From a checkpoint of a small mixture-of-experts model trained on Wikipedia.
Experts: 32 GeGLU neurons an expert, a sigmoid router, a shared expert of 64 neurons.
Below are experts of layer 2 (counted from 0) of a mixture-of-experts language model. Rows are named router (the router's row for the expert), gate (a neuron's input weights, with its number), up (a neuron's input weights, with its number), down (a neuron's output weights, with its number) and show model dimensions 0-127. Each number is 500 + 50 x the weight over its row's rms, rounded and kept within 0 to 999. Numbers have three digits each.
Before each expert's rows: "comes after" lists some tokens at least twice as common just before its tokens as in all text. This comes from a sample of Wikipedia text that the model never trained on. Tokens count by the router's weight.

# expert 46
comes after: " |", " the", "-", ":", " a", "|"
router:532469487489543562502490552369568521482524538524461450499493482516375486458465526524572471547489496481534483519485500513598487485486430553488535584544461433484511454500490423626469362513434438537454495521530543587614461472486409476520537495527493529467548533555488473460510500460504440532560461519393406602437514459579424482487438510459519581603510528593549505453453494513475463543572
gate1:531556535441525501534534483447620413534495547504441602488442492456495431574493569470521517509456531598493543510479429565498587563467470449569455490567465406425512516534469442521499484475510423432493526563578374474611458524460502490515592470581487553499506511546582526394510507460479498426422439414538461487495522462442508528550499492508491434567523560526540471424567450466520528554560
up1:590539449513490528529408466527495549525566409595412448522518513539559489500592496469534475480522586427571456542497516537501516523529485483435469545428504613432563499513537478461551478503519490489467593522533573535430466482533509389475423504578501578492515485504412479483590411502484535520455581514431547430546455552569420486475402509419472582411452525516521520482598491522453433499501
down1:470493489516564533424531440569509462467496533529508468520491597406481526494569481405506562500544431418541509487465492518459478509517501465487520484470500603596488543448578506484528576644523516568436492532541591564458442513547553442559506531502461522477542502474485534482511447535416446425533408563464508461462376547554442532506572478490556495426389474470595487604552496572436471487475
gate2:503445415486526362424522441497428597485492442555508503525452525456402462558423529452472469571581597534519501525563524475616447457497501525489481600461476531500490526442457414520527512616465443526514483556558456534479436509470545489495545504555514578573589523484471521413455482516455533430525526379422460495515513551544457558540513507512612463598470475492490523485416522501495511541520
up2:552507454490543379479508513516452583447518440499447526437485466522434482418528453499520369512506497510469445490495490559515444500475508489477498520461471525539496477605435542592507511635535364555467553494460493537521471547458579468539530414507548578574529478519464631415425496526480530524451468459421521501469414552517498578521439402487425602537504527469546483456457548540485499435495
down2:513433448553533460569653453515535570520534586421449473462609548532451425430392546402519438462423473505504503498539483449532453508512541541550457464554455509478563544551591496436439587538494464486486577442517536502488468506410576497508514542472563552554406518450560509560432494608472549467459522490456506512496449474517531515481503476419472499579499580536579518479535532488502503563582
gate3:465546499450485487530468570492512500529477559545610443525456557544419475566550522466493481503438427456488483513516481454456431569592569514509493553436476478527507413483561358468498449427439442463485397484470491532521402522523430511533460547539389523569589528498499549425492525429479531380526426497455388470464496554552401573480519475458530493469517453485540409524475457422510462503498
up3:473452439553468458504481454491476517426584426426490525475523505433533511467497521455519559495511621467531469414478426487533472458520413500472483484541515523515561488554435576415421483516542476409490638537550475559459498424442437516469520505419462496492451453481570434572458523498411522475521496546587493542525326501459568533636493527531498555487437501510461556520519496580507465548470
down3:457538509535596536513501566445555508414476449492419516462522488529552638459514551437447524441433555459500474551406509450563505427472513460448502453559565477497531516503441549443429561455483447520554633514498542498487550541494509399525531487483463475420546478443515479514490432514471476504522577581523452484526508558501513667506470497478466404499515599543415531506446451597508535510421
gate4:555473340368514504485357617565563451468523500585423540507487450425481465464416557523503472512500430465526488488498587506567493484537553581511531445502451465455485564507512499563540422444498425477625440469491558509515440505501477480508537604542538452467493562482480517469534411486447511427564475536423396533475491494553550538543463531491480455472490529524483481451450463525453518502549
up4:439586543560555467562534370458435516506551427500457465456454532553499532490576527460557502531471590512424489520475443442536535537457491501470531548495559538517421541403444467483486640558493538621437517546528456476444564473539510464594498452488475543478508498571511449471554552571507520534509480455511639521493544517485528435528509472478487557463511455431459586613544555422560483558492
down4:521443481443513499519515522520416598474539413529427416507368497398501440437525531449445439497454516518478541543522484446607504498588502535428564516510495474514592472516521466428508455524506542546467527433551493523549572469456469455485425465498470467514467505507399568598529617468511534470461561393521494552530579567483408524474496579580539465509523459492512588472486476412569504559498
gate5:605545452478552475519450476444496462490453595469479486448458564570549502426500498462541449418493484460579492530428492474432612544508484572563430429504530548545499500585423605535494506479544465584437522492478474488481502566472558441545506523450485556496430482600572437523471526503497478503507571446451468570468554409523435525554469475604445495595558484441586490432457555490560583489464
up5:500570544511547525474443509560516563422448609550593472478444572533464449516414485366551502454534459437470470552567525499539579452496551567471493532544487496577451565590410560513431394491484469512535552485469512482495519466543494504559420553402454565489532499558524458563489483456484414471469417503470464523495462466523470544505436513561504460527536509608470451527400608534435528460461
down5:507554471522546504465503524458390440420428528518489507461491541625432543471480442554513456583461562589503472552552496502607537515510430509466520424632456551527473516512525513512439498549508465466505605462410518543532526441438460525512478503565556546402446514477484485527624498424554593530539525413498523415580546443557479494522440522515517516552448474469524542435469495467400432469509
gate6:444530431473470550514541551505494514455426483456499519488593597331497444606525457469478520542531458454450415484499518457558424413536437568516522467589462440502503445434497522501515504501480547505564419477541553513514446437575496436499481573514561574517499542539529475476390542533467492560552439508398502518411520438473501505405540467576504482393478512460549569544474541513446452517433
up6:551470554502426530577548510456472504485498479532499445456544540399527541442457379533488551482504603386453447486573496539515474518470485587509554500570518510507450510445488498458493542483507498481512446501501440468515490596486573467438602517498482526437473555504497538468522492512516405471568366559482577599470449388489529561616553470488486602525537492450561461623474461438512523507457
down6:561413519521521515531534481489480436393618520551492561488477534472595389544441482508473485502464492556517473512489678518525469496607423454485511416496433540501431474448369470551576516496451523496496554465448494383509427527584509443544481432421428492516497499517454430464459563544539501483447516524531488478566464437480490623533488424474475506527464436495507478502561509529495526453479
gate7:477566513560484436559567466501489498497511485566427402476527459489504482475556461543497414398470490510442574495496495520487488572458557488524617522398442475544511481554505430547527413586498456457465485385466491584494467485432391565595501486462454515556545477496475394508491487433566452475517568495512555479504513396556470504418470542437504501580505523521494575495462396502539531481621
up7:524494499440383474522581496451519600415448404510525462532552520425508590544491539444354565452509543490453508550465475476516507487609490440507475429466531495482540446513510362401620459520486507438433473584548414508529476489461491457515452519449459586507424534502505451424522591494556472501528545528495535473490453453520555489455488546474525467430502456493475435439475529519462440523415
down7:489483534513471491496586480434504615565526590490583504406415518433481494559504489417516490435430519482471439485483559525468440409582534548429547515448450492533540553566562459537439452509506476498544503529542398552410446491516478529501485586516528603474503446405481388530498590474512453508514566561492500447402418396601483563489526551506539519478530470490440493504463521436549533537501
gate8:523544452500512511558532475516555514519506508455433399532524413488560440459500517453589450464466502526590520470418402542528459476445527466476446535581412549516505507431490410601496466526497549452565558520483548528519459385426452492592497531493443458486528474525530426538499443554494480469480481516381458487516585488518457631596485506477524474541345534519452527482450496450404497536516
up8:510433501525478502475472468565454465446485448466608571425515575508456548563496483497415515550474491475389471580521537503489482487528515605529494517426631494530454534597496587417454521438557472529497386461490479482429535578568500542412506477500538491519495495506489529495482532469495498648473464456611511513495439534436518455437539462537468525478652462461548494499514465510593454503444
down8:416445518439465494505481499531517560544577507558586526493482459477436485585562539452502520558437499369514511525502577556467470455530549535434471485454512431431445514574457451400529531533441541590510504522523456620452519502535446495509482474492505502472585572612552512463423504442522518551430490505533491472426446530530533441492556433488550576530570490517462366478498518431575390474556
gate9:553479398478504510558591487396575555488468566619463518476442501417434510458443413493520427551416530569447466495458475518546483535443498476479422530527458467581441565454423458499508482496448579490487422532510452487488510520515405551543559537503460513447473494495495469476473470538453531545514545476450471579411515406379566494509549528488507544497393614542489533537521462512435504555403
up9:551401466498538509528567400471524555535506569518460486543441483471461472436412442538531394548450519529525496415488466555543609421471539508455468546526504519476377553397466499494515504525513488482476403510525491441585586468527548490536575456484398515515564435461453533524459414563518478477514456433505495578456483469432633423515574539484525547528430545502517507576485553502582484482463
down9:483550482472576489521557447462481564517598546574452459516451525457525487494457506401527474516358541583506452506423481535513501476372480424494571532506556467496480436538557478521505502484429589564453492477437551359400541528413449508522554510532443563505479489453434486430483395525570415532529543510521526460444519466524449537494432594419566563517476507446495521487426504474519496483454
gate10:542524508503509557501478516492491472581505534504553482536534438437465484569522456501504524469577429584544574476552535514486592436470514552480626437552605498471580472505456489563521515488388426441458376513530567439492500494561578461427438489485554492515557577452485525581518386536540440520563525471583486414490432530525495551615514474471530466439489481492528557519517484546488608574486
up10:468553509549462422483558585518520521586540551477480457456486500534580472533498567490431481484475568424438419516476450534507497431520538505576367503489460538523419508468476540525445401546647574548594576387479445514514568551433511587570518527472456519470485388551499505466457579511477552546466480522451508556505551481528492497440452520530505505553483511517548537474407550494525448392485
down10:503459532504628496516503471472529511491557545476513536476494505529489542445426510545469501488471545460509449489489452608491540556626450435547413476456470507447536464467553495484413542609510472578505548447577500438494447523423465527562544497601438517424451458473522486528517452512455530442410582462449546498587437450564481379499486472477568551520522506496492550477506395503489406575626
gate11:510557456610539455458480473485423500454524552515475497524406562494419519522472541498380534542466509513503410473442523545559559437545573412546506533557389525465467466484491528453441412447508486455533549502488528551511468510461432407460523457515521446476517599536532453469520476402481508594530542528551555511486525537529436522457483471499590424531534389537669534489424453486516526492556
up11:498523528507465481553440437460542469576552456527445444528508502416509506492551445428418567555529482504528451484447473467583518527566548472591531531459511533491495454373537502512521564471404428463460557513446558509524551561520341426520559539559467440424484578486425499477475520438481496521554514503492560513454460536500478516506473606400544459471601459438489438437422507546478496427598
down11:521433461568453518518516587544518420558517474427404439501397518486499545425549618491485501539587545490415492487488479482475476466423557476557525556447446438520525571497545377523491424507531491572487548506479539476484485477598431495489597588505490572569491503475528492491495477457454522494500574636484485540430394434542470537448532448533592436513559452550506454436456433466519499500495

# expert 50
comes after: " the", " The", "The", " New", " San", " U"
router:519457536481532532482535586425504515517563432512405404490502518523471480429510535564578524518534494474528550463502572547535445460486458497452527528537473406402515487498515426539533462412455493428381477494563508607541465537532526490450467443573553547402477488526491466494591493463487529525585562525372473570415538531503466428533501507406567572576519543558521509449430455427537475554552
gate1:487454507533527490342488499572456599476439504501494388467575562461460490495545476624553532488539521549512529490454472601471505485475359523353487400548485502516516534432480457402454533438505527488480511421439490507541578537491596529523501462456520460519466487512483554568581492480456549572486483451447395533436447532526517534480532469504500464526444535550475476556527416519523565522533
up1:538461585464392444409596557501625573517530536513539499602454532469442498476514463500481478552482503597456562555576466441564493494525424568476504477501528557471487442503432560597454534544506472501428446444474575487439603537472566541495506484491477497513425462547514499494487495411562543595528378532492463534553529565508502536626492505512493459493408465482489467438458525509527441465565
down1:549494463540552469504473559561435416409507527476506541554470486500504440441484495577442559497483475614438542510504583560555461510484520507500522408548552593518595473495547554423527519549471525442432517466528449506555409539411516482514491560516544539591471464539464437604513526454493536538525471554502527512402454452469530482478577593477570526436443454531394516402553500421574447439533
gate2:469509471541526568530534531462571546408568535543528423485416434511515490479550462410552541442418551566510514522518498425597464474492510577408579533491376438472469469501596556551522478569567534551492566472407532463569495415467469554561505524522516605548573463501425519489474512475530465468472503496480470456494483497529551498536587541503585538528358494529551425466523447431509458544517
up2:485540465438525494534470516513515476540437537525452441496539484418469504467472560543504455471464510476507524550496418520486476545502473497537551461471614511501583505464382579396525494533586407473514385535565494536560464504559672424457416457567580466480484526426604479530473490542510622477474514508568447533469558519474528532430505515415473496413524493417489535585528464522525489466542
down2:442449582451537530535524541564602534530424423489454489496517517386478555550515457533525537430384446467527597509496537585473547490451490475505466543409499528436538525431497454476442445499447509476493470565607508521488466508516517462403485550483479525473428424374502576515502510491530626535535441589526505468447582394493478514499582502455535484511464515525522406569442561467515472441501
gate3:478597495526462520472541545474437507510506517513483562555517421523422435495538486505484459559514566563507547470457547519544527509505516473470494410590520492394557475505528431435514479507563554575524516436483491449430516554580377410562506581530558481457378506540495411388541490490532557569436562500433521449480514471424519517542474426399492494542543564468495547378502474415472511449540
up3:512454526471432486531526572453440464572513478524559464536479533492372452411438594515464453449473504479554485574504398471400529424489447505500504499482492467490580559492524547571497548551466487479522452428624488427545502533522429452466474477577439434411542512531574538472511556435596557586491514537479509474570534472509496567467426603481588578553516485482528572436512504425496474447468
down3:520481514371480589515475533508464460481492462552535426442462539492555513486430513523441423426435534534426448561429472491485529562551498487518499486447470557642437499432503434540567491611527421557511440491442503462473635513585581446480478506430505473526536445493494473491405481494441532540573537490437423562525421490527406541500521572540463475468431427498456457476481490582513532449524
gate4:460440432550493496533437488508451469476507544535507403452482520445534491486476566547521451498451587541447475541446427543499528496485518566467487425499414564605552512530521445512541440453505479506474600458528506561572506457453494408472522545458537510386487526495510515439462448507496545479415552405355569424545400555584461584485483519464472488470496558453467471519530474455504441568642
up4:486529494468608502549449443479504511402428407495513550505442469528536469523505478526584485565463544482533491396476491535526449543530603479528506532530510510477541498557535415532479529450441505572561526467506495519568505522548502388437497434557551441505591522439504607414423592418486464418474467462496574454579457502547505447459501505394517518550532528490483421440576464597470553409525
down4:429558559590555476498561448486440481491366523464440515497417566523457395474435493474453553469544542525517456514465478546478381433497437477568506559580436471564466497499533502524428544594532536551497535454508504541516524531456454515452533566528431478541559459530459428496547534489419525408446533394524551476476432442459533560388453567525584586565502493468470527519502511570560492526487
gate5:364480508569381456505510455544491508468555422512445434518511532476507498468512532439484498433546627511526433576541624469421376614470480497488536530543505507478524450501494561576442493542506412521509422552529468489469511531545585549455563522572511565483443531469470480490577436453478481481551550564474461502448479503514536552466434454460485423480516535494580546504490389581499554556465
up5:520499578570389526430446581462474520555495522498451455440561374483523437621420467435529547438550457448488461548499518471457551484516542483423495531472604561513520505461558489428519495558501486551486384482483493472430550522484592495476537549468478460528534578543565543492500499568502577410522493564499519447586559515492454505496514462491448501480552496502519438585526587654526464461538
down5:502415568538564453502466496522502501483459484577524471494575589486512440511499506538593517476558619533543497466469516424507456577412474487470503403543539474470435500490588566517508538503540578577524438474464489563493537438502339536541543485434527429461576521569531494572372474535520525412483392445418459579482547468576545499493512522570522594529516489537497541461461477491498467516532
gate6:574473511526382503467424594566515449517514499523390465477463543499385474482560490477578466477601539477485561393514523431541478494466490471496488485458501517544535471553530449491551462459506480527449491485467446581426449541584540468364394571527574503496442464511500550474491496497529461504505539398462463592530431482562494529498581493528468438556532578534499569414497561491586455499413
up6:546511489408448522431502613539530475540583412473440494466577481524440407549494579485517492548504494475499535411568538445565431521472471479546443506446506474540641492577516433453515474405562450463466512488496491522415428555504504480381462447483504488469444513547518507490537548535544421476462571430448459521513460467490447596527600484508451486517539504417490559462508604443470437540432
down6:528411512538473509589548548495372479526560578568471488452531462405558522498551515403485490408483514442395511476464460493491524576536468496583505523532516532480555511569458456460514455600610492518503485492561520444448396598522514575479500527453498527519485471426472548472430487563505450518483488488542555550525536576504529582480521474570420477504471474539489461525471528502517517445301
gate7:556506509443563523579530489465474432422464481444572498439482486563441442470519584555455530555521438486427484538545496566541423465520525526553471544509508480472454466513524473592546568483463447427481544445494474469444477564561455451491587443608559495484634433501549466463550489442449360459556456493533458530547576484430452560520437452523619541474514463497430598439507472463535505501484
up7:542546650548467490520475485474405409435445487422501528419556480544509476365510549500414520472487492513499527528493470533523424477496549502601461490523557521482518456488525471607531543508508474455478468441528441477517506614489443463517541510613602471512585477557572443543524404474423511549590544496536492459568572501489487498511441499545561541461538565420453511473563469416512531566542
down7:518544453620408515464543442494505425438531511504421559448489525526504358539516539463471492515428507496519545504507485479464516461553455490501432465348577508520539532472546490524465554582466485476466567458559520482503472559458527493492500474612530484507454515428482500435482474548507449511440512640450450580489577477467586520581530500556355516448474577606506492524531487520467458456434
gate8:622536458437518567500519555502524511521554436500441486579456498579478512502415612591493577481522550575543514552518477504489570473564426559520560486443435531423470478550571524524476492508503411396555427472448542566507527432489456569478453433463472563500437492492511559521591473403538489505549511414634507467451477480475502501468517479451470505439447489527564453602530525549509433551446
up8:449514540499469529493529445524509459472497486568466501483519477483474510592569405472440521546446512498523436502513504533517452573471561440434441462574593479488552485528523483493609516494559511539473628487565469476557513614515497471488532553481546485495463584552470584408502496566459447546500587544522509503607462586496442561513492565432481498594566561493429468320474499527531538437551
down8:444533486543514550405453481415413539495430513517532474479503488456528505556504503494541514446586378468557476514488491520542472436472609507500390472562599480444546511527422573556424488482501561507518503523500506563513458405465491561557508535500514509413497531359556534401544482393474507520524427582597447522572628489435485522545462442534507466542521503512476483498470499564451537451539
gate9:545450422458500636516527476530498524502571528476468473613509522508543474515519508512475492425552473457472569493472488563440530506448560380497533526504432461515496452507549588545489522525410505511552605475483438566532507452496538613537436514535376547516451452441487509537525527456538581520559527535468503533428437401512443401437494633562493547445466592448453483492491464498590485475513
up9:557426497456559564489453537457481473506424439502426490600543564508417489401492461564503407539493536481580503513490467570624506538540548484525353537507483486539491473435523438516631512560492446537499513479563590544529495518489506483412559490539515455521500593385479456525488550484484567524582471613509488526535438519509517514542511508452439460404401534532489528505521488457487507592488
down9:492465519483433489465505455514466478439453499477492556423457454567606528512525431508440438471595580455445425553486500499520476427534557533521497525470506490510444444461641463459434454505441534533455610503543568519454547492434448539531485481475546504521494374466434428583463596495509462498557420531407497540592527414481518543514516430547452564462549471460439538478498518472387490553423
gate10:572481470465620438460520593477558487475628475470476465502465484487439448521459497496529549483410499518466546563461569562465459485507536555425608421429433536504537498506471571557462541445584439476484521536426468511469508508463556507562499443574584497406495418455476507435589466524504521460415518511488516510492513526478621486475490467402508599435592520567515477455479475463487537600542
up10:462494513475482511488416433475542435541424510512504512574461489508507499526462532361558451448494432540386492543453600504434551528485405502512417484426448581496485552574495446480600504526456413505441533507482544450566456418564494581448532566453499487594547548504528532623458540392455507497493503526458459511494571489508414428458482569507483442479513460471502501481552589570493446462539
down10:456542447594472537423443536511494347536587480557504534427518486472521477625522505454529487474538492467490505494546508529418481479485440513495394430357502502566492533481437475513454505507670505501501431496470547455468458579522557506427536534526575533446474567500537576486554544480396555484486537546462485546514503534577509545528562525451502556504499459509490493576498492633475453477550
gate11:449494502523487602562526440537417418494507605613494520563525541540555518447487474472536491508627524578517404463455512466522547520493522516455536451425541475486480521402531494480445552526474481475462615476592543512592493461453446527449470412530586569483497587442458444458529456515478594515499492440557482522462547541569498482617518552569481519441568513465435486521504543483498467603546
up11:467523531540487620528539467499502479557490582466572568497511505495544501571447562505527432614562526441475408542611472459501445486506533493481421484493574509506540440431568478482496526508502473404521495550411577561518529431443485499428450470590554540490520513523398532526544380451568535449486444542573550559526516536460540546523601563539463466428509448434586480512542549490512441569528
down11:524609523556466360530557415443497467420536490496616511533536494549627511447479420537494474513511543476387466484535570525484490475496547432531477542542488511464633457427540491551493460543417534511533518537397533523624529495446510500560498503508514505450517462510472557535500520448497534529497487498503488523493517436456420504526483514534493454477460420450482483572509376415546391458587

# expert 166
comes after: " the", " The", "The", " his", "'s", " its"
router:521461514488547479479530524407559460585595469515417457540477466536484460413550482596549495515446426479581527498518538512518471438493423465443508599513465428408508449465420459567544451473456481523359496556579502607559482522554428500472528474543519554449520544529460488475567486465471486521563539523408486576435525487550478462548437560463564562592538518559546534478486505454533452566595
gate0:403545477622522405485492476453495513554437529573476542530463445504495612447477554506429510496504557449495477470532509531433498515524506480561518608404574499466545425519563480450552464433434555492484518611519568452530451532526473444599507437466476417524529586422446469482449460510484494468455577513494526512666556486506398449515400464493521515505505562523582501502467542469511508505536
up0:493432563472465553402539427527448437509516551527464619424558543456522569513532500559492568441523448504476581491485477454453536474443419571480506518568552467520474472525397523466613529435549405400452530502459520550460549542477509469552486553572410509548474535479516478565494478503516496509524446551493458594491477577526561537596511540561513502549447460527387513566578481584447460468433
down0:547541524404503515566468570585530528506455486533495463450577536516518573525530409514595476542450457474509474536437484523525528533583458525487413481463459580477507527425473430503636532503517480539479470628580427511395416433443521515472433454499473463433504408434517530543535516505499498537475492408461558480519517342561490532577558451538449541530504471480553546499454468458448500522563
gate1:589453385504492503475511469472591518501478463529501482482605533429543525399494474529500446529451598509566490493488509574552424495453417461496603537550500549431535557440451532481454527569484463428524466548556416506450468473518515521516462511509495563493370408536577604559496512541509503458463449452493500392566593498497433473496462515516471524533539510563452552445529496389527481543398
up1:566415469521475488505486452468419542508435525476543434446527503462542452440575514599460450547503532481566487443573618579536419495475431563541577557523551501430462440434488512464468498545499491485452491525546474498446449547584541558463485537534532513499350401564474566506453514563440512488486490456496461543520541461511518514577395477480580516486529405537410582496565478482470485592429
down1:395450504492494527531459449473479417498494565476541506489455527401483501521475515463449438497445425381623449510479571448465399502499543521602514535463568541485513445453585499466564619500423379521492518562454490451510598531455486462510452538518559467544431556494414417501461516536506486483449562542521497523509427455435599544568457458450480464526501487523428489588574458521523477476487
gate2:418503577613616441473616537519554447576408539401529462548486557507505454547525446521497498479468401576540561466526505499530451490559436490459407541460623543473480506471427529570531428566503479542496503532489605506437552571570447499467554422473483464495477441510436500515551465442505511567454439480513487515476657455500507477591492508463576531542534496504471493522505527471526484492481
up2:464521509535546541540542614590460452481535452441497486444559521436501509516552586531451543495524429533610394465520543468576518462481411495482529487500525547470511564465395597479552477479418616442513447468526557543486532548538499490440465496429532502568623502471398470517485457488414533563491451538483442416406435512482569493482532531584504471450540510464405512558482487471435476534487
down2:470554486492476470528465518535561511432409488563472461421424488526445441496474533463441527485474626501466495474570541596506481497515596410534547450548530444537487479550472521493462498493474527544538495409518451501578369521414496455514534497518466482495594499581482463407515587431440531544483464408429415535533518522559421478547393568514510589474539551470546526511521457411525404535482
gate3:514400510464488466570528393609498538461592419440465467507494612512515447513592538530463485512478436550423525470477510476482439603404557553497407544563433516464495467437574457525518625534517492442498488593524484476569506501413526490562570483495539511433600523456499513497481462451539453484564514440570475515508499554469551493503561528389522436550522510565441536481553434507506544537543
up3:531400534396523609561471448558565492541568463423419577514580485532448488490565553555473454431597502432416492446531481521475553607479513523569381535595467484458553480463515389464555535555483488457473553532510463496509507489557498501418546535542554508509572539434452555495542506441483518472530513510550475531525507529549568473483570548470576475448492482589439565450512546521549557461571
down3:425491465540573526452579468542520449450617527536493597526544453533573503497518436486450478496499527498513546454455379425537558524504544458544510546409531492408435513469515466552503415582574512501559559468587510471511496519433556546508453468510487433518568488540498530560520528464490396554532536540554603487563536468460531454545473502426451599557538482560505568459549477506420488358472
gate4:583580493508558527445486428487498481432506512488425530444412451419580409476508508419569476550536387487490468417541522450491429488502456365498549550578440507490516520484552554524634449490532519512511581559450473484538449579459561541451437508530523473568523447554510504512538558458493550528525473472560544619474491467512456545489404447528526577446500528473558553425501444553562463498522
up4:538561517481537556480464434490473433441510488501476435414403558470578481524532538421483454504496465500472469513559470440488447472487449409487574590459424511419551507485539532543602446436510594533527535467545531508584457528438577495412438502513542518553565531545392510540597490422492561524523455454557505577482564538477400485542430477534539587436548557386552520496516484533495451478539
down4:479506487514459537441451577533459466416508500398435506456509520512653397566526550486519533417513452571541482525473442355519496521509494534486467499493501414457440527508487446553471610469580418420579581486467507458477541497545526511506495470564496489497575390458509534501534527465548486559574487543471474532527578537471533491577519449463510510389497562470532486564593466589495458432535
gate5:435473483506568537516578428546517477513554467547554419523458569585539494423452441393453493523434406426414437498482545410538480508451463513560493560433486516570507452517583421461549426405506519527544518425486477579540465598442528478485464441526582571527575512460498551551484492570414549519498528533497503499522494514544540449368517528551501498499516513410471432484442552580499480476550
up5:571458605420461505475391529498504540457548450488510543459585421427518455575527560527578521476576516519492440488521585415515496467529439441448536487515508517427529545606434554486579603521506511463425464500511354475546505474586515512454415495528534558553524513609547421586487482526548456526515459421513455470467419459474484486573527476544476516440530450486514503544475483555515572457455
down5:562508562453555607497501516431521500543447581488528441536528523576483504469473397481547494557526531471522466384479490527502428577490469558506468472625476521492463532500501533519514554422428423550492433553491483465478436399506535440487444476520599487411512585433517535517521511510526493502449572479585529485550502544387543533437535514546423494421518457448495507403430407422491600460517
gate6:519524491502508592525540539442581459581581510567477504575525516416427519517420508519532468519495418470541593469496462492578548538471501543429493509523526473547514522470390572518498474503443437479541525576527545473560481503565539429430496496547465540530457550467478454518502474501481502602615496562542476427441450515522538470459507467383545558441503523581479439625601480531534546451635
up6:521457558521567448494475479523515518479500583408546556459457503621586492523526482464472587456464574558479490478439515511457476498522537446475587505559483559506516521530635473577509476570538461560438492388504489436457574517458450581565504483435524505491456454527439524509568502460541547405475461479501397545559556529569507538612540596550441503561497505498492560451488540481438514498368
down6:490505556568490487544534512505473516509434524481500503454433497543469532406439469492564460506414529514584520535517510491462562581428483426555540483513504474454445508510520540528553442514534433516547523484534523474446482526425450555466465441457528557527537455476588466606400566544528432454511542569326435483470337490433514504467526598531471481542482506462530524509460458475631434481585
gate7:540527567461540459412445510444450526488327469517548544590387534471459555544545429487561496442478499440506463577486528473494496498458516494422528491496491447419531445493453440562544435428464563485492449506486601494555467474513410509503524505469500439469567493506548457460574462447554498438459485429456581462535544596410556493512470442522418477560534540527605489450463499415483563536443
up7:556477530432487562497471390581471604513520460520583459558504507506422618472491459465506518439511434532510571581561480525548489516529488465486500586502564481540505429442462426566484487427446532542459514467538534547484475511437551596490505474488528474505506522501521429476582375517643533517466555393480553535582529578444528423519548549504437543527477542497516530578572468447411507538512
down7:542548510520515504445563485535485463526391435478616539481499537546387530471451465550532506386392431444450459546540495516450469564473538444566611486471522464601481487421559448544549529500513491465503417429471451489525532449414519486527504465514568483617498523556436481522543497549522430488520480395456451384487478544459513453564577507537496495437500497488502561575505477532531429558573
gate8:548509542474582533488442562476612546479565472512422531557478580529433461558364501483469442432542535566587479473526586560591528482511454481455495505546542529585562509494541491534464559549447451454493478479495529537474458462579548525483405463500555490464491585519418485431529496414527414405508481409531488511437470522504530547471403475457480510418461490452539499542529545436506618429533
up8:498546523577491455503497526524464518504477518564465456564475571494511470534464496485441598461546531548509504576616594616476457543465458458560466546484470534516580420522569550541432539555493574494555501455457452563514490483558454515465544421550474520430526553609476478474529591435542455463462458472490565506467513432477465579519516445511452544613573406441500505548431566456502637480548
down8:497525565544581446482522453548504384571499521461579524510430619420518478607532482486439406485463494553494501514555532534578420475524428559586485427483404473453423409544505452504430561529506512422556526582403488492469489485500505510539527543507456488498522506418516447491454500414484486623471523539506442535526523468591474502460417508463511513491524442435567524484552438536571528412483
gate9:450472498498465493490601485514528454489562399492415433477510567515517596472514600565500502461466439515497493467523371590550515451427531505577543464487408440499472491543555535475464443465492536513528499482527469523414528516393487467461502465516466528463553540561457431516457473353446478495414517563423514444419519546518437499498499521500508498470589507468562571604499555458493607557412
up9:519461577624503487507565505498588558505568445490469475564471453441492582510437562541551485469418577467542544480589520538463478506404535468554505510487505456365571452478566550499447410406552536541453525486520485505458454532521493448407483515450464575458481489555440485555426439480449567466534490502495526431433461584499449505548537502580477507453516462525612491584472523452549604511452
down9:484495453459572464497577424480561446551506449521595564487500443513560541504511510555516510455515544538505511490524538494471460496494541461411581521646562597586508533452430580452456453541570587535458527452490450425513519521501416535508554531532510503582507458581517462427545532431389597334481533465559507511495510460499547532416517536470461473520584471474488519467523513462428469447537
gate10:541578562436476512556568478352500516614475553542480571493506553579483428523430490615451503510466617515481525507554561518467529440508487540434571503447472477542562461445538497478495537504477481482379447488550504491572470441485420452550556523547570510502587439504557486484464464426538418492500490608471476554523462500398437462489472473453568454529484553466559498464492445587530500554549
up10:583509416504536657494425451459553585491524449445569447490580476390467496455528534540520513470584534467499436521553550517563540490541508519474476514522499493480493390536526453519413609580474507560504460508538473412476415453488489550446462560430546495533536459462433584523577364521465576504488538491485465466461533486481470416439493535549521516523451465418486568430513481486477558466437
down10:580468473489565491514459526463554470487530401522620490440453556550612624533552489463417499436463515420519474566516565469502527447494557478567458573538473492530609486499510523504436546482488490612468579460523504403549516531381505502579550582534491556537486512522451442562417503425478487454507511551482536541496538538427441499443476504540417518452520535426559457510593465429512495504459